config.toml
n_layer = 9
d_model = 512
n_experts = 64
n_head = 8
norm = "rmsnorm"
tie_embeddings = true
extras = ["capped logits"]
init_mimetic = 0.7
beta2 = 0.98
warmup_steps = 329
decay_fraction = 0.386
train_tokens = 1271000000
Below are experts of layer 2 (counted from 0) of a mixture-of-experts language model. Rows are named router (the router's row for the expert), gate (a neuron's input weights, with its number), up (a neuron's input weights, with its number), down (a neuron's output weights, with its number) and show model dimensions 0-255. Each number is 500 + 25 x the weight over its row's rms, rounded and kept within 0 to 999. Numbers have three digits each.
After each expert's rows: a language model's description of what the expert responds to; "mostly gets" lists some tokens that are sent to it at least half of the time. This comes from a sample of Wikipedia text that the model never trained on.

# expert 28
router:460495484482490523540447511492529482507484478522507554495529522484492526514509498524517511497545522530521489482533456525544484485474460450523510505476512508566453523497529509516472483507473457515523501466526542459505475530557517506463496499506474511508498470460489525525525491520508572503480525517519460469450526481482467525438489458444455473503491494524489519510489494501500513497503489525471486466514482511485502520513520501465487483586498499519527489473447529508509469539493506487489512463530467492481464487540498480508524522490497498540541480571480521511495521489505499476503516506516532507518515470513526484554496497500525470445524549544500473474507486471486505486525509504570512478520503491486482464510496504497526504494486493527523481483460502552511479492467505
gate2:483464502496520498524435537506447495501543449529500472506528489440486497480481538513443506471490502493471444462492485548508473488548508514509499535517503508508515508520472520472462502473502508425467501497531489518498509526524487504481540522537483514516479470516462462474504529491517506486466497522503484471534505529502542506495470490489512505475522509525500522521525492498496512499524494525429514512488543563491495540524501523511523519501496490534510511479511535480504495479494486487503498514541527530514487507545482488497526463457524495489508445563469493462498500524480475491448554525466494509475500499494556482497469507506477488513544491481522497523519499492484543472514510509497516454492513529538483480479500513507458512494514493500476520488551483517476478502491450
up2:486464465489495508523481530485516517483531472482482472512552536474494499499475508483518538472525504530459451507493498534521507452503559504574511527505515478518511487480462491545517501532505508487487479541514514484454486489512491530492521501504540467531460516516459511526539503520471526496473493517519478533554508468491490530517505471528535496503487482518536486508528514501488543515499471489478507456492517513514489503498546544496503530502477481502492491488505493489523466498467505492456526517551503483509499525509506504511494481475531503489513485496488511506497537497513469519480494519485539509492530475500493442545541444492515509536502495523514533490535483509511519470481511496503435488499516531497526499474528547536462480489526510519487508492476535509518505515471492
down2:509502543466459519505512526533504510497503485482500477529486522514467542485475485514471506446515469494515515515527467446522521532463473497504497455472504480455468494485495519505543471488462470470466483493504554452509512495483479479519492548489528539528511510496521493487476480519510482513517488518494492485480500512541514486454489507443477500472501518451543520475515447504579507465487516488560479508472526494547475506492541471510470515456498473550543519462468506522524517537502516519478522453497419468535508478456496470498488485501473501511523513486533508470503475520568519471488523459500502466484526462469530490510448526504505548503508501502540477516467491523522479467448505525493516527493514531481503489542489485543509492506485439510473482518526483475503513488507522
gate3:494485458484473493493545510495473544535521507485501525488525513495491478477460477544467449490455534520501489512514485533521502478491502485459481499503503461467495494490482466491517505542479474451465467485472554483522452470522515499491475508547531536478498507516487466468494503484492487521479528558475519476476440474501435527463494488553492461511509519521551473539481484495537521544548528500504527510502490488525501476511517536496537488531517467510516506511468502483489485474465473504508504477488484483495510503509509500509540480503479512479516529538508515490499494520464496513481486526468549499518462470517501513546529540479468471480561572490462482500507484471475494517517474494499463521556493495487535505492515523506524466521510511473521486501491504507529494525506473
up3:528475492485495482522470491515507500479520532526539486498480528518505513495482518452480507498543484516527492491504543473500497508515472482478502568511480488481523437502482500496517470515488468482543485532526463501516471495472510511473531511453476476520490505492479489502508511480509499476541473525470528486528489453509495507505477498504501485484463462508504525508495519511461500479508519561507473516543501458477510505531493484476504462493519496527513515542439470516513510499496497563495495474487484505493494517519505452542488437506461482465452501484473472460529496487551519483450463505508495544526543483486484490507529531493515479500487527515506495499497440541514526494500527466483546505501487507485489497498497504502502508509508508503470496447462511490496485527480487
down3:490462489532438466512493496481509478518443505498516543541493480504541530526504490531437523523456510523474490488493517479544518496500515518503513505496480504480517505509532498470500520482479513504535487508479504503486499493550500473493509549474473527523478498510501499510501558498543494515470548460498502519533522494544500447537449492491480523498569546497511478527493508532518547548464461506524509517523517480473518512535498500457473547496496540526492481422532515482490544469509493514503493471538516460515478461496509513492497503506489501484469535505504481501501500501533496498537487475505494462528453482500480486533470473552484536460484504481476482517526541494515487453492498511529498512451507510470526473466455495464484520548514514513493477507507478490512514487500499
Description: Auxiliaries and infinitive to. The word to and auxiliaries or modals such as had, would, were, can, may, usually in verb phrases like intended to be.
mostly gets: " to", " had", " would", " have", " can", " are"

# expert 55
router:463479512491513500533455491511508450497497487537494557518510503513479541487469505518505496487515536513484495523539498548510485496464465468488507483556524500530497519537530489497495487529473453506541495503513527488504496509519474466481502500485502487520495479526539535553487508525496567498540502506513461476490512479487443498482490517447495427515511488543473495515519496479542489495490503521482495471508482487487487514534492479467498457564476458530532506493451506494497474482513509489501514503520490502482477496504474563538510516512490454528510527540500530517510501545497431519507495462518491494504494487457447488531530517525512471511506525535482488525452508500479446521517543510527508488511461499462481464431510539514548466475490497504487481491462501551525491512512510
gate0:443514491492513489489452525511507514528534493503482533517505478510527517465470481482500494484499512486519488484494470488514494507511524543469490549543496472539496490515499478470534498517505521497493535535482527484514506491504518509502529470509516519473487520522539490536485522519473434450555472482484483519476518522458522479492494496522501491572513499511523514491474469499501531502555495458484492500482509485535447510534536453528516482472526499547527522511545507514516501491521510517493525549528463498512526486471537504506565510524463494472459490522524489472522500500502555513487502501486505498413512517473495537492484499528497478504494513509487517494494533466508482515515481482499476491490472475497489506512534452472522504494507468499523475489502515492487472515489512
up0:481456493489517499502489526481514508537498508511506451500493497541500514524495518466517525460508476498473509506455504515517499491503477493473463486488498455536532481501511490524506550520472465503516491524483525523507480500500456470473553504512485568540464500493520482503491524555485448491493443507511523492502481528537505484492550468509474477474518521519496493501499497506495450412525479497514504487512532511504467526531500469492565475480505501530545508468526541478539521476485503519484527513549493535524489509510545466505495561561538509500469477481518528475519442518485511449480526504491532507499491506501472468545484469442505493508537480489516521475479549496463491500511463491514429490515491514482505490533516505512501473489483505512456469490475502486506482489516502
down0:556475471500477518505511513560481509515481500528491483484498505536524534508523560454493528507539511506479514509531488523534478464443497487493477473518491475536468510511449471515498499490489504482516498471537493509500456487538475461515493467477492537480492511463496523518472502503483533427510557484474498460481513474507494501499507490554528471495524511508508470525475514536494489533489551512511468511499518536480476519522499528481507470520518478479477488487495496487485504502503512506483483484519468503469513510484512470511511532509481467530484494512460496501523455542554521567477518483501501505493512484499493519490484475461461473486490495501491505463485485537481497504469469466523493531529506486518548514429461473480550466468441530498505488501477490570509498489527501
gate1:486510518503489500524470519487485458488498487517525513524507477513475522460482515466496501528513509485458496459533470466504448567520464524473464505506450455491489492526487533478458518494518502504468521496506485496457489530487488454428514478469528480505549514520474561529463541508512482470506517513458530470493523522481477494502469509512518508433503521490475524457478513523487551480472520497467518500508513488521488563491532504490514528494530541508501483501533491485501473532458493462461493458520480491497503496537534498497492486510500458494510490503531463494520505472459552485484519491499473477534492489502505529551504502468499487499551491464476508503491479517484462549514476507457495469511535546507544496481488516541521483503489491466497494480508467482479530481545499
up1:501536511499482495494511485485532518472477474487476497525542558479488471488467456481550463499521499502565514461561498486499447498506449502508488501504464499517495470539483509447451517519536510492440457512495449464490490522510526503494491526477505507490504491514485532488524465514526469560507502532496563476514586527484486526492489526511530506489467465489498452517518452507542561526479492465529510496504509510501493533510507506523505487460512550545530504538525478477451452494460492506463474472512488509524498485474550477502514553493523450513507494484490493559506564472538475499461501502489472528481517518502523462524471495510498510481490460496454517508485507523517504549519509476501523518488488510527521510461450515462491521471510498488519518508502530494482521520493453
down1:523480449450499484469510468500531505487522472482466505550518490487486403499512503466521487510512516553500494447486521472498518510506506496499485494517535523529475463504381491474530484508496479530511476457490481503472504489487490439486464493487536491487523531517487543535486486460491508545530486517521531470510502499454491503508527498554513492496508524441483541474503491490507491504461519439525498517537488494490498487535526480482527477509492484508490514524531434519510514498536508485489514513472525493486511509479506511468472510510467545493487496506508526511433495481484495480466480506527437471518511485489510496519489487533510496481515461488464474509540501511538514518455476511489498519452521487533482466519533539512502507522505498458522500487505523445498517476539502
Description: Latinate word openings. Opening pieces of long Latinate words after the, a or to, such as res in response, dec, dis, inter, cond in conditioning.
mostly gets: " res", " dec", " dis", " sc", " ass", " inter"

# expert 46
router:469507488486504514483484487506519472501493490543508548502537519506501537516469522480480492505539509529518484512560494532519520487470479480494496494499505510533503506503527536496445481487435489526505497489491547478496484522484516466482497484497500495506504481530527516567494518557493509520473504507528460486486508463516464501485462500470501431526532486540502508487495509497492492466487510523482483480539483511468469552543498462482482473512506482512510507498479461515526486541481529502494510475555467507487515504523520527483514505503507465533510504514538485516497497542531447495499500489499493527530480492454483475510521500494523486487499531522468515523490516502489461531534509491532474448475502497479488471512489492479491473424483505492497512480492487474516489501516499
gate1:481517508492488495504492508477458484443487444537499529513495489502486500515496495515476519496497486516517462513574484476505493538489496487527564495509543524480513506510486482487483492474471495500500479474530516512482502537495494491498536505465506527486495503487519494519530524524468492484522534485536482520520479513511495463492499534484538505477481535509507511498489527486466499504480503475474490477507473504476521478513471470468502499529492545488516522529505473524540497498492534542537523500514498540489491502512491502489500496504499532536501477511458430467460535503490479500540521494497528467528509462490527493518540513451524456493480551517473500495497493465506478545489499479530509481495541476458486451486477506474503438523485513513481473533494493518502463482522504
up1:507500496513524515503533502460563523499495514523519505526502525510490471497497472490486505509493510505480557476471516487485475475513518474494466513546485496497492523520536490509486496500508505505513530507462487515492485486513548485510495463502555452470504486514444516470472429479522517558504521541531536492514508462486531495496485479511477480506504483481538492505528471461526546505467476511501563504509512501529524552499518530495487485506506491471485438525515519476462509479496461488479489498502525466493505476439503543490480516520460493454476534450489528553532475480526476502504523529519468531461481529527448511490495531537524534464506472519493478468491511546531504499494477518484510486503491503477463539504499504497478553489549472530508493439492514490518554499496501
down1:510510487505505500496464494473554488534491500489468498506482493485478482504491442469520511499514489477498481444510453539488536508464452499512457504480493524529502524494473468503523512517505466517509495543483555526489468517484519461505489489495500525459494473523500562506512507500460510493508490560451521510513493450507510513529503547491464432497521471535524546520500458526503514495458514532499559497479496478520503502521494500480489498510482469502499482527500509492542490464487493490477488519536496492510548501465463521505499487478520489495473530503456472532473497520537520510531517525499481490525465507500477470521569505508539515547494504504469462541468522543546488511504470541517535477475506482485505518503437501497481493477505514563502463464499503466535473501507506
gate2:456504515529483469511511527490476530454497537518515530503467519482461495537481480509495507489464481498505531462472468523548446539520485508490493521509467497502531465477500494464477503468471504499502494570496495502472459514519525443523513442475489473500526475499502510544495461504517465480490503547506473487526463521534485543487516484510535480522504512539477460502476484512549543533521519523488476523489482498486451529491441490475450510466510498500479483489514467473526502498466562446493474496490487472475492468497496503488519520529497503519505507497509491498550553524529504547470494555533467490515475478497495516510502530502513498528477508534511554477514493502498509490487516529479483524495479486465494471513493482488479458530530487502544488441514470483490512547494449
up2:538498487491470497501528476506511483530545464488465458509522545497515466488498499487556504478507508508495474510485526519480508462517520528512474482507482504506489496520480497532482466550513514453490501479528515465525495478474485535489513485441522553489546501520516536500499521516497500505523485476462486474498458506492471499506494517502495490476485528508496548496472520516489439506480457493483504512496506506496494446459556486499511490515499506489506506539473520508509499535492457492475505547509485516535490533498500516498437511504511461498518498529535526532515473485510526502525512500482529480484510474490511521476492483503506484436547497494481482559458521511522464500501483451496480536476484486502494504521516477562494485511509450526464505561509567490484544499534460
down2:500505509532481501519501526499498487508526490506503491506563496507470505510476495525462497504509485481473518529473483488492484536528487464474517504514501516541504517483530510493515527496565489462461475450496494436481519473497524505480519515529526491531529501526510477504466502486539497502542445470530500460530475507497516522528477475513447527472507485496528537497540473492499518504534510563500459514503538548487537495525526503457507522477468479505537536524456498458475534481484516488530538517509492495501526507506493505559502510468524488519475525490539467481488548511521516516473523511524550475497497484515552522499508530495491512469492496478494515535538515494499518490493512495500471506558459484491511446517471496499469476500443463527509506509469549544500491532497531
Description: Hyphens and list bullets. Hyphens starting list lines in infoboxes and lists, hyphen pieces inside compounds like so-called, ex-boyfriend, and score dashes.
mostly gets: "-", "sh", "-p", "-A", "-S", "-c"

# expert 53
router:467469583489508501474464489503525489469504500544527523508494536489486505559495456517501487476490552494510488483511495495550520517486475479468533515489529458524497503520506480504473445483466482516493496490498551498529509515512507457495502466511497492509485461496525540543482548491489517492529524476495461493479484515484467514476476518481487453519471467514493490508513499493544492508442504523498475481552515479480535551545511464491479469515509471512497505512505452487508476552501520510477507448534480490504539529517474515496495519499499460510519495555531489501501501524513487501494502486504518507516519518491489487510497490541495469481490516526460506527461485503495510482527504538531483463488450539495500491491500530507507491471439484497484511444442536481522509495496506
gate1:507490464553484517479499471522494472542474489518508531495496562480497529519509550500478514473459492482492481515551492511522518508495549476481452557500465491514482476491507490535471513550544520466535504489484489477481496515515515503478503463467495493527495481508519508486478525535539547519496521486483505487519502512509522543539484506509546456563516526559502504482515486499480511528500500498508530504503519500447461516502511519455426498497487463511523480525503509505466489509500484444476497481507481530477510490456520546496546466511519520493479477533497550497470537529528471506477473538509507495499527479506516547473501466542494486500485521541516490511522534462536534479496522496506480486495478479505494483484509515510511503486514487530493548526482514489484547509455455
up1:542434506514484464503490501493513477550466518529483532488507547490494515513511553524498528569457487489534495490529506500525525472511494472535463563504471487481503542525562500496460497525493483477496511543532510512453509498505502461483507499495473500479481519495519547472479541501471552507509530480464486528471495515505523506502462493470525463514492506493528510473546459489482514498470477450511470469539453471491523481509510511446494509472497480529504505504508488526450555496501505478489474530445493484505519455474538488522523485499477484477494498549471569520527525507513498453516516501540491465491469494516529524494494528485549495530449463534490508529500486527497497506499487545488468444504514509504491493502513509497495486481524516482446512496502489506468512454527487
down1:489453461540527474485472506470516525491484523473516541536484520449456445486463516454491467554506504514503474483484513502500481512509521524469492549460489465461513494477393490567532578530514485462524541497459474540494489512455449496508485493480530500496537511495495511507524495520483545489468477472511470505506500474485506522478472458572475490519487503490519498483512454501476484528479472422529506476490539461514530498508476512478468478481515511497465525520510499497485489482507504476512471510472509476481487540485497513504489466518546483482511511502530491517464480534507476521494496520488481459510490441515520498477502448513549500520459475491516478527514460442506534503481491504474490493510495522515508540501541481467525541524546499535526515538468507444486497506474528
gate2:527505522519530490484500542534496507480513465499544503499485466489514469485510478479519483485487523536507456482512507503525451560501464513502505507499515489482474506463488461524491502502501508500495468509502501484478515493473500527502525491452513522510507480504528567523495551484525496491474510460496476530563505544530493489451495517508497478496484428496508477479524480465498555510486511532525509503505505484485535487513479488504532516492456516501492519535489492498499487502510509570478499523500526482479506513530487512479512533505496487515484486512500498554503513466504508523523466489505496442507522537490480499509523504478477441491496574494464500497529517469509511511514497529495517491511527524518497513488521475510493457491441503483529467473479545493527504522469493
up2:522503490492540528455486527503511511514576469470478492468508500486521485483495485502503509479489532540505457482481519470488498519529510514512493508483565509502495442481509483529486507509492542491490505503480523526481539492486510509550490516458471518535453473514483519524516525452515502488470505460500481531492492499513488483474511486517499489505464452509490480512515525480546516474496524534503515500481555478497540509511499459510557516469456508480506513511536480500517484512514531529427543488499486489460501495516504529506475528491467483513511501520516494506501522516501508526525493506486553439507508509477447500502510519484477444534470546502469514517522472438477511517484490502481513491497512517510502532495528455476471467545439502483490459482466496489512504540471485
down2:516534523504523521531490500480495542521508527520504451485514506500496455505509490520509523502486502497501503505479474503505496495509504534511505521461490493489490435482273493518484496483493513479505521506482514472504507512498507490489496486515513491512500480488514513561508508477485483496506488498544520510500512499494479494514504488696495495512483486448492482496518508489524480499491484490489516548515514500467534469501537468463502469480486518467535480504490472474527484498507512478513514506506513513526484492506500482474493515503468500493476485509506488531499501507491513531508513503525509524499512538502512491501497485516494477500487506363501473478480519477473496511520504468512492542500498500645497531489507528512505508534506503519495485505475532463504488509505511
Description: Line-start markup. Table pipes, list dashes and heading equals signs at line starts, plus quantifiers all, only, most, every, and ab in rehabilitated.
mostly gets: "|", "===", "==", "ab", " all", "able"

# expert 34
router:482480485494510486494480471493543461515503492533506539496551520488485520474477471521485539485517502540513487535524503551535477499451478491498538482522513501539465515505532466513489473510477476516559499503529537485511509503508493473486478463502475487496491453490520518540496526523484564510550497508510471479458511475479455520472479487463506422524503499540483506506511516512492456509505501507490486445514486488485512515524504466486500474561508491537532498487450522499507470504496505514473524504518481472487491482525509520502510519502493458561535505547494494509506502508488461517507498514530501501524500454461477492509516515530522463495497525546498471512497509479486476503540523530562495493491461493473467461478479526516496446493480492492488473508458489515514473499498508
gate0:455455525468537523530433503511473496464491476498487472492536500535487511501528477554536495520510493532522441469498461497486472493517474481481526487507505526502581481495483476524495498474500479472503459514469556461497479508519518515473462509499522485453513456451459478503483512519481524484499483496517524482483496511515478496475451515476425505517477525497498520499505495573459520450502537471526480518493488499507466474508516492481446522513548534513492508531504515530538527499557500509499521500518538522525485497454491508551471454524478508488464548545505492521448549497463497489503498511531491476483459509462501489482506508495518486508506514507469517494516489508508538471543510527486487506541492526488470478465481516489474492486455520495476516515506497542497512527476486
up0:517517493499521509500519470511476507480515495465476484472495498521505508462481463490503488489479505509511482496454493502495492466527506503444504459455473522473541526488489539529467533510511500473495518503494480496502513532521478502480465508472509494450505538501485461494474503489496493505485455501507519478502448583513523487516496469501507557517547500484501494468504474516504504506484534477529533531514510473490533487498507549500489526514489529434457471512464543511513515491551500490514555500475508479513530502493478510506497476512474484499499477496490489511470528498520508501482531483528459482503500482493540510465517492506488494543468512510515462517516483530546488501495500521473481519548555477507489516516506504457499530501533538469500525512565497487490506494500459
down0:522489476487479495503523505483477528497509532473499539525472464524540514503504523485566498519519559514460523484497475485508517488475499484519471520502507474464510503452494494510530511504485443504493482518508437516468497495551499498484517517499475483540512479506514490489423511492517426498482490520525553483512538457508499484533490485464499524443515536463514514482525466525485479512483491485524530485484488508537541478514492528508519508433471503535502487512485514471531512474477472510532540459495491536509492526495514533499517454497507472440476487480484504496465496451456518442510536503506463483535492447469491517522526521506497464472513527488477537477499497508527486493544498455497493512522499481484525456536527508495456522496499478489456498498525530453490508512472509
gate1:515478510539510540528479490508485451515460507480522535492565544543508523480493532475485518491505530523479502483516521512499480515535499527475500501516469475494539520474493487467467480458469491509524500504527492567475495520532468490552519465475486544547522515505499502505477487485520491513548466511510491465471540485490490493515504529483515489511513451511466561515479449485509510474531476493524557479493526510498506492502548480518501518508492460521477536474511509535484516490509529496560483535471468505546485491557508506514493451501505501524537470470497453487492492511532504512524458565483481478507519510511495503503554501516473480479454520514511515521527495464522471476472529512507517498486504471487467497501520510523453487501535496459461498565548495502494501491509491
up1:502492448501517489483532479533486563505497517502481522474479461523530505527500488459502533493542448518495499480507467508537484506509466507516474514495496495462547485527472502471523524547547495511481521499505482466472472505478502494524506522466537526484442515510481482515507492549534488490533455518516498520492493463440517505484546484526482526525459474505533483510485494476504544495476463498531495522515476484460512487555478489525488472513495484479489547516483482469525467489473505505509478466488469490533506489537503496490498448512506522495490522455469477525489513504528527521474477503503501494502477471463451487497498514508475515554511498509488488502558514523517499516498472492526484479511529511509472494488474500461513508487514467489535503413501467492543531498511471
down1:516540491497502450522519487489522520455529488497511492512469509490540536534514480502521548561489497442502480478504531571505459517460482521507494560523476524504515509550522499505482488515497478504478475494494468495516475481493531483500519497500501506479506491490516531523486507528507469511438533491489527510485508521483502490464472524502489519498481466496500503515502507528513486489474505495510497460489533475492531510526489541449517504545486527529463537523487495522452495510502454499494501458515480489513515479496474489520504509500504472538467555462499513479525517509550575495484535509494525480494477481498467468468509511494506512489489508512474487520501521486496489482530467518541540494496499454515485482520513526498522476458536503526519507505451486471495490455516511
Description: Word-initial lowercase letters. Single lowercase letters or clusters beginning a split common word after the or a, such as b-asketball, c-ases, st-retch.
mostly gets: " c", " f", " b", " s", " w", " st"

# expert 7
router:467500498495504546546471497495548502513497472521487537503534511513503519473481508517481507481486469508516475506536471490499455534498474515514516489467518477571501532529521527508518497479490481511545497475498533474511507522535518511499509458490501501482500431483514529506519497513464547483519471513497461473469505485502437526493489532454488472532500489519505539487501514480500510521498497512474481463516465474484501521536466465488503486549496500520543515486468495503503465520521511498493484505513492494492516516527475499528518507505495470558490495534504496493497507503466456518508500505535512500522490473498486534525508517513505454488524518523496514483489518482499476502535518493523469488528500529497471464469498547524475468449449540544467472503439478482488486475467495
gate1:520495485537495501511490503519471491505490464505485474484476501484513537505506490482441487517492506500513469520509454523513477523501508534475484521499520474513495505462482476493529492474453469485507476496486542515493528483487504537499538465498480477508500458479517437531511463503521487473481504514526504473493491437503503499481514493472499467530478482510457533462482516546473509484505506509462483488472489473456481522531480505516467520497448440524537490485457494544501563511503496532488531505534503494498532517453514468516544464525528502498543524497504473517517499507560482510491492501524498483539494482458473520513505510496482478485505540530434525511528466484527502454518485477507473541524483462479522500488489478567459469528506532444470470491478518534477484522454491
up1:432516508530526523494490526481519472514506467515488490495529478503475547539526512481545520491515510514492460505490484530490508513446539500514507494505532520503508542524498452525506469538475477489511505456461522494506516487509484493524491481463484523479434456489511462519512526518502522468487488482539515495514525459532497486501532500497518492483526500552472518527452543509510529489462499513468500511518463504479545503500508537501487503504475471494518496477558504505572509482523502473478517534516501489445507500491503503476537509507546489499510469566531512439497499463469476478501481514525506416506487481456482544512479461486462452525475519500478499465503492474474485478546518521500507521494508488500518500468503491519501485507421506490468461496491498517498509454529483
down1:450503496493489499511483485490524499525516513524500478511504522549542468498515498518482442472506505532545451514447482558533534453515523491517495449527499526511444482557473548516495470515492503494462505470554497505479488528506551506547554493530501493543501470513521494478498503485534518489488495523490475489514486536525525509500507491516501510504460483481546474498495489491509504527541486470490492526468504533476492516503514476501478524540522536459489555501491515499504508464501491500500498533510487500482515459516499496476516494516514447506515519505500528506529508468477501510497468489517493547473475523492493518513564544471442517520525472451504519537529509492482471513441506518478516499503497456526507519515520516477453458468489508475456487453508509477485537523469529
gate2:495469519534498517519437489510509482488484508578525491486507501472488546497486506516547514535517497517505499501505476518529495518478516497428517536510487504505510500463519429496495524481500478509519523541496528477509499507473446492485525503530493489501472468507466466496478546497503500492490511479532508518551500505507522482453468516482507508492517455516503450520496544508496522504545519498464485497561483481477492590511506474465528497497530519524510464529497443543515503490511474512511519498544489478484492479514504518543538538490478535513481485523514497495531513534518503466492491509467503527527509526503484535549540478467480498526495494525514512507488508484429513524536510497465517533459513495479510507472531518478504515487472480502487514473508490499540452460491489
up2:516495539502488482523475522480517494497519469517482526499509501483533527462458516520571501477518543464500515499487502474465473535489493499431490454490523499444511453497498462420499517529510485507491526523473516474513506527548457483490541566502502505492473554522464480507497549506504454505485499486458505458516480516501511507539510474477500527483518523497501534502477487484530530506540525502511531507496518498528553520490537518472511504488467525530501503487490505515483478540506508488517548513507521498469450476531491514505516516438496460486491464491511504433452479505487526462530532491453450480509485551499498502507507514505487519542454501490497475497475550474471497537494466513455537515484520477489466510516498502515494515521469482525466502468478500491502517493524514
down2:532496469577511500463469488509467523466491506521550514507482513473516496532528499507535446511506497494511506471524530493497523471481562481517530504485515493504585514459528523501508514509482481503496490475487525520494499512519542516512488535511494485488486497500471465503488508561512479465510504504485506487516496518525518499513455498437508516532487495561515501486482508534507520520508515484519509505472485517516470486475500513505503542484504458502529436507519443545525517487476495507476522501511511480540548510506502489501545497529500511467482478492513464469461488472487510458506495489501480485539503459520492516512466480480499508544456512467457482466540552506506506494463527531528494526535519491467510517542540527475488497434521496502454512492506457498508520490487513
Description: Conjunctions and possessives. The word and, possessive 's, and possessive pronouns his, their, its, her, often after a name, as in "Jack and Jill", "reprise their".
mostly gets: "'s", " his", " and", " their", " its", " her"

# expert 36
router:479495538499513476481494473477532480520496487522494524491525505485479547506461556504508497518520515517535494536542509490539494528490487457480505515477495502521467519519518528502487488489479455511528490475539549499497531518495505514495503468487485489501498498492493528515505521508500522508498494457481471516489478466512442499457483532472473478523478485530496509530517506549517512505498482515490478456532511505475454529541514461485494485485511540522518506492506506501497483509513534517480514480496513500509527491479515469512513493496494493518521516523421506494510503487502460475497519503532487519542505463515504499496503491518524471476492557522469503493544486507459465517553470488495526458502492479494512457509505514492562407473496514446557496471489519480507484491498509
gate0:464454539506472532506487519495448521512495463450499462501494502499531534548505455524512522452476536535454519526504499484517517503515494490524453529485559540517506515516497521542491514488501475515447493512516584520502494499512494527548540487515475547500499482459487459541480534502468486482502503468540490521470478484494471500525517493468456493486470500519455531524539531502510492521469515508495467523526513475514484489485475463503511461493507494492511527517535476511533495489491540532522535516500496509482500500535520494484514479506540508506490525513510515557509517542475519523519492481519542517511519440500491491459470494536484459517479473493483535476496488481474537555501468468558460470527471491489521455541499544524510501473505529490458505539467459505527510507516481
up0:464512495508498526519481489502533444479515499526514505527485500482495538469475499546494496515495516539530536480513524499532501524505419486452506556508481554523528513516504500487520491544487458525521496485491516495532492504498561536518496497550469497483541494510438448529496485541457506555521504524503508530491516540467522516514517546474495522513481488491480462522539486480443494475515522441532485509534454490479517515498490442510473458520511499482509493489492510510530489531537480455520522513513524566533475474479489468488503516522519514528467536523539477457534485520505481510513471477510504528501497461474500491523482502494484509577461474491506492494464500523463516544505485495528492529514467478465498480509497509478543513461518492508484536491518487488498496522508517
down0:537470521513512521509488490512527484516474497536513498494521539492484505489493471477478517538495542549519463489486531504476526509503475507523519482500498534498527481543464474493494563464497515482476543519568477530504484534455500448497515500507476499506492466486502520518521499514502453529523448478523499524509574513485451498525533471557534472492529451489573516459487487502491480506538508520453491512478518479489477503505486464478497515507468489497481493495544522518469505499472499498524511551522503518486517513510501499514487512499497525511485514501468516528498548533458535521518488531532494500472483477512500455473517532537546516504484529475537539501489455519507485487490456548493506498514525454515503536552499464493483505483501507476472554493517474483500472463521513
gate1:489515559535513523563500514464519507482486496442539493514487486506488466507458482479477540451521474535506499479544506474502471517516458499526533472506537501528539537477507476517493441499461501534492511523525471477526508494469518486530481498444462478528481502458510481516535507532496511482509530510520489511475493500469488482501500488507545485526513476506508498496574505477486520485483484554471502516520450478500484562512480525489517466527518480533536491526477496471509482502471522529492533486490423499483480475513441541547512452511494536498510492503497531515480459508535497512488499506490518517534522487495527490502513522501533517514517517524509533470517478524500513501515507482487507459479503541512476467512452520495519516468476511533458493475463468478528463477460487
up1:495524466456484447461509443514484518459493500505451508493498516527491478495535524508479479504509484494478508494467504524499520472488521492516488556452472457532475478509504531505497501509479505524510515442456519505522518541466488550507518489555515529478555514500512503515520444510550507512518493505495477486543482488508488514519536490492508534510490496500477522543459479433498516544525471523460516449521495522500494472458508500491435481509484538448476495517499523531505463490520514494529450501502537513513528542496481487476466538499487482511486504507502486524450514480451492521541518471519551509489511464497490506497524482538463498497530520496480506485484502451495527502511489535482448511466566442542532496477521485524476477514501474442491524523474523489482444556505499
down1:502498533492473504491474499493522486535539507514481470557502503515456514504451516500484505559470514507500505503491486495477497512528514519506514500533545482519476521497553491497492488449507508463527449524509494467489493491512513519491494515516449497519506435540472519526549488486485548519509487504513497481492496547494477496487460463446525475487444477486504507514489517477506482538507513509503498486491466464448433502454473503498511484487513514447503466487467482505489484525484478472482495572495468496492491506499522464471517514534463502551525493489512508526484513522465466475487486519526505485498495493508488507477530512506519499486534504518459495459509550512516497512508492513481497517497466499472491498464509539540504502490489552527545511512495491466515510498491433
Description: For, that, an. The words " for" and " that" after verbs, plus mid-word pieces like an, iv, ose, ag in hurricanes, euthanized, Bolivian, purpose.
mostly gets: "an", " for", " that", "ag", "iv", "ew"